Weights of a small mixture-of-experts language model, trained from scratch on English Wikipedia: a shared expert of 192 neurons.
Below are experts of layer 8 (counted from 0) of a mixture-of-experts language model. Rows are named gate (a neuron's input weights, with its number), up (a neuron's input weights, with its number), down (a neuron's output weights, with its number) and show model dimensions 0-255. Each number is 500 + 25 x the weight over its row's rms, rounded and kept within 0 to 999. Numbers have three digits each.
Before each expert's rows: "raises" lists some tokens whose logits its average output raises strongly, later layers aside. This comes from a sample of Wikipedia text that the model never trained on.

# expert 2
raises: "-", "/", " ", ".", " and", ","
gate1:548485515461518520511477487525530450540487493473481531484559503529561503504546520482497475459485519487415517462467477486530515497532490489509527510525482511494481507489511536512483491542524494491480490499494480481527507528502511514479520500458508495502525451473485479525507480501473477450478541510486487484468511501460507545488461545501495484521512508511509508523504500532519475475512485508481516481497493538501521507467491506535497504563471432495481476473502498514459512475459534506491522469502507479517483502505466474494470492493538535514559538456466461480546465527501533471493494473501493456491507463507500460476498482477495510518529486535510510498488523531489496492509472520550517476464527509474548534507487465524475537472488482497543517489449513496505472501510485
up1:500521520479492494491480502521502508497527510526473458551503536474521483500514518520494493524475488471492533501448509468523512517541462503504480464573516554488490521500545518453461483537531500518485494503482496495527515540496511503467506538486487518507543535516502482503493503485490494459512536486487461516496477492514495539483517511500494486501505530484502508494502499486488470501466496489486483511547498528477464489536499512495539554497536501490492544541506474511485510490487507454448525450490545520494474514481543503472444510497512497482541502470457505531527521504475519498471487472475490492473485464495538517507491523538501491522487522499525519495483512513466500502472543522494478529584456512498498472503509485497544488497519474553531495488570495525462483476446566
down1:534528527526538470509493481497478484486509476510463523491517545495491471512504533476553528481464503523492516549502482454462497518474507459500461445522509518483520523546493492480486463472524509499520497522485526472501455475479524518486521558504487502519503532524526508507491502539491510474498472472508472512541499542484466538479524450520470514485455519545486509489524547515510436532508490501505491482540474567476501548493474507464515547476525477464488510530491528485490495496479550451503503496488508517458523505500495518482491503502508495511500489537488518524485497519506483482535538493479516478542534505504513441529510521534501512498493487497497505448505504508471508526469500499462495510516485499499511486554507512497518520508466542532489441491515441519473559521494514

# expert 3
raises: " ", " and", ",", ".", "-", " in"
gate9:531511461504517509476499480493478512512479513489475474464489484495469477485431482488525485520519476521477505512497514523504479494505519505519480508476521468525460474446443493535544467455537477536499490538500501494515536459516490471507535486511461478532489492516493522519485498501464472479526517511510497488484494552475483537512517471485489471549511527482489522506487552498530506490510529531480508512529498528490508461506543444476487494537485509497503432497499467487533490497565512494511497512492466464494495507473556534466465484468475480471513491485513493477538470510465533473486491550524495515494526516462482503543485450479492525533514500579479496552538515466483501529520440505492507512550521518467486506483502501488507496486472527500479485510495484531525481493482501
up9:498501483478455504471480484511491505524474493456492478510480459505501477480548567462510505485515479495523488505476513485490529478517496458494525472499459481503519473500480508495538501495520524453511480513502487525420505489530520443508479477535501494530502493463483499464474490552518508535447539507515485464501475527471446500469484485521449497508482519502519499484544513504539505505509501515462467523505525496430477498502455489525453480503532503485483533523514494524509536501520477495501498500515475492473512492499498522472490461473484482478485495483481516464529513486514474473478471499516514449535516546552543500525488515490518522496494510531528508537533436499501505511511484543503461504551490476482481476498536537467538517501506531536479516471497490512502567503518470
down9:496508495539507522514498492506546552497500528510528463540556492509498496503487525473503493486493485514502519489500564512501508489485496514502492521487519521484503524472533526454460530535543452511531517513530461483527483498532500512492472520496483495526469515470491513498506522513470490520504487524529514527518483504489502511522497514526493567471504477517517481487506494477544494542533551443513490473495501484488506521501462504511547477472488523469480535513501524508497536499504486522486512515533539534461540488494449475528528502481505544472529501479500468557417506474542492511487485488502513507487485485512573497546528506459459492522474497453483532464488500510546487465493507481471530497484536529542518507527548504456510494522508504523505487487538492488497466463468465

# expert 5
raises: " in", " and", ",", " on", ".", " to"
gate5:490497504507513511508494527489491504512496524514539506468531547508501546489484497523509481506495509522540515487504514488513483464505539515520525488516530509522495517551463513515514464468510493535515528501492489480535562527517492489497549518521500497516464500502501512456418512502510505519453524472523514481512504506508469498469559470518472509498562499477530505452469505530490487520483501501552543478490519495505410452458535562509536506472491503486491532499482500505488491483502497537475545465492506498526493529468528488497500484517546479474517521474491506487510510527476516508507493481489482520535492492506455514494513488481502473501486502508524483477539472497482481460518533516508430520497487497549520515469507494503435491550507502527534448492501558501534498510533475
up5:476501471504562498483497487492488485467473516526473476521521537467471540510475482486513506509490485502511462491493493537530489486488530454501543551521504473523466501515492522470505486503513533511531511487495488495537545505532461439506544512527460495526511538481497473489448500582510478497451499467517511509495470493502477433451490534514492491501509445423451510489517501496483490520463511461532507475511526500508500502484516526533516482517483526485496464499500483536487517469461482536489486462471509491530510513485484501461501499544530490508546522485452516457504489475486503514521498455450491487468490510464503527541536503481530516523480474490506518467489529495503505496497493457482489471483476479510521518461476505492461499504537496492518489494483497525527470542505525
down5:494482486514475536499517504495523504499519498489503527527479466516501485503530494467507495464499513484464483477500478476482531519489464484426480478476498478513491490464500487511488508516463482457473479482530502459496476496501490532477453487504499520478522505520477490494552487476490512523552485520488501528510460468526556510540478482492539516506461508575533475497559500488522510506542484510472503530482510495496531518536504470496506501489487487541511475503522484481514508494545503470527460540494505516507485483563514523515499490479475497494461479504536490516502511515543503484491481527521512509508509485489528483512509484515489485476473540506466526502468504488499515553480489511479550463510506484456503416556501500523587473514471521497457573518481476492508516457510521

# expert 0
raises: " ", " a", " the", " first", " \""
gate5:461504477475476508498491530536515474509527502494450529512465499483495470558494460479499477498502498533498481518513512521522480458523511501526488492544486472476549495550507519460480510555492467468492545503475499491449518479475516484507496543466493503514503492492509469514477514451506454487499468464516510519542478467475518484533482512486489516471499522512519492495525494551529525519498524524531519502485486523501538447528541497502510492519490535548519531474540569517543520521524506485468505518509492518503458493510496526473492510519483500505473514489459533480552506501486479538453507485464482498551519491483543488522498516479500460469501497513505487495523495460476507493486519475481516512559464529543473484485533496506508529453495517514510499517487498524494516420540469
up5:503499528513495541518527537513516512522439490518462536456528481464520492485496496552470502517485537488484518474498537489477506534461515480457438521500457484511487480457541500508518507479459485509522508523467464486479471477508509467480491516497487478532490501512506476471488517552479515481482490487516481503464515472485484487515460498484501495504491480515508527479511515499482444491473503467470500483491478473506520498434492510536516470465550491520478521454457545537480483472478464532501492463502517464476539523519515520521487498524514463515493576499498514463519486485540486500530455486487503476471478533488508480499488465448487473514504483533530488497537478517489510493484507484542534508469469449485516538510485472518497507495482481515494497505540499434504458492513465
down5:524470495523498463502511482471468441528554459504483490513459468521522512518514526501485508538497519484498527534487451494504477500535463504550485486490490508517460498503496501533495498482464520493481530516502479510511489485532526514528483472540511502532522489545557512479502517510461529523515496513483512498473500515472495555463492503471470499498513541505470480483457511458467500527500520509512433470520537510548447499523477515513508517511517484498549478480470446497511466460525534502500536430490520483522462500496523501515498499455474516477515444491487485525487521528505488472505485496483510476472499538497484438514478501519501537486471530490495493493474556488486468451503488519493501500463506476510494475500504476467515506557525546519508540496473532498496475466474481

# expert 1
raises: "|", "\n", "-", "S", "==", "Note"
gate9:519499506534517490538525483526510499496514497495536531535553485463488527548480494490456467489487482499460511490477557479521475526472450509557505465530465497537501510480482550511529516502490526473488512510497489477516517517541506492501447501510549537501487493507508496503477525493463491529501484466522486517488532492507513494489473509521492521502523537446522460523460464489506534481497520491540548531470492515484512550528520474542514488494454497496524503521517540523501495502459450502493496515499494466469455512511465501507512455502517472476545511493514498514493507526526531508503500481480474470514506497524551485536508520479515491493509528474490446490429486449500529548545525478489507506532502530512477438494529533514489474470500512513522509518502482445537492483494522
up9:477459510481461486505444499527531566476491491504426513512521485486494517490457491489535543492493506511488505486496502476527516502494535472478540498498486480496491515528514521515479517509515489499541505522491492470503502543518494525517500529503496476505497482487516484485536481503510467494494504497499516479485491508481519503510464524459529521504496459497490453524461499476455514495461462494450515478521511508508533513450520520520517486547491486554522485506465490516479496504501550481540514493539456478518491486533520527480481535483537514530542543476472515496503489524484529480493489482463470488494480467476488458486461517507514553501509479510563486462485454500456513441528475482500489531464529510508494503494531502482547490578494531473486495485458521494496455508473560
down9:557486535524510492513494476486520483482457528462461495524481505489520484536515524513508511501516533545506515524521517474498473541496499500443539486520511535507514502486458517468487469500538446492519505464487463503480491488494480442490512475507485509489538515478531520487531488512515495497534489501507521487488501496481488528476459530492464512461496462489501477478535481512454455524533446523498467467499480517517488504502488511473514522511497510562508482451537542494504461496502500469497495507493518531501486472510518519479468517519513499501478476494509535481467498494493481493485456527533527497497508526515508512547498488479570476448506515544497471490542469488482477497548477491477491533475494525472509506502473521497488549450471468495588508514492513551477542468477474

# expert 4
raises: "\n", " ", " In", " 1", " 2", " 3"
gate9:495523462497491515482487521489525515526498539499532523520526531490491508509493501519499511469514453512520491457488525503542482521489490493500505478521512473498518492504506487497498502494512552500510476467504448484496515510492483495502495487522492510516501528466502505516469459497557523484492481506467516505518554480497506471470522552515540446522454490498528496456520493472496466513512502525482517502496488508509503543485477518533490511484471444523511454511469471478507490537462516468501520548540511509524493530527451497508491487472451491490496489489548489488500491557483494540526504473523521525498549510519532512518511436557530524462507501510499497514501518508490488497504492523499424460489509542482512455499488534543556521482544525529449453479505508569478468472534503
up9:506502534536487520494506482473515576535485477511485545492463467511453493531505485494512599510532525520475492495500502502501527514513497516465509499481506476535462547501505494489526513486535512465524522492529477478505528488463490495488514450542547485508551496504497494491486489508523498483482509491475506474492502453440506508453538513541485521496477477501489519494522484467488522494503526519482463472479527553494500508488522461545483457512501491473485523491505507501474479465501493481508505483485519552515525476532484527495475517496533511479494480539500491533459518479470497545491493496467477475504482514513543481514524452472498506547502467531502467517535503506492496460511537495505485488461508510487500545493512446501479450459530477483519490504570508547467502479500479
down9:475512512516516471537510501513510495456528515494502483492561483526541485502552496489484504487520504490484456497499451488495500502509491448485464503501515476488496480469487503546477441470494466476471532515513516457507546473512479471490511477488481494478528495527439474508482550479496492487496472539448512502551506498498524538463476533487504474496519477505494503468438545538530471505516465511475480481509525482513503526502492490474481498445506505480494498496535522485489501459467511486512492462499495518564484467446498462456526545501473478507443512495452510507511558474478457468539500487532494499482472492497537475493487484520493537519523458486503523464491510473499477488501518528503505518476482524518507497542544500548493540488470512463511487491494469520498488524484493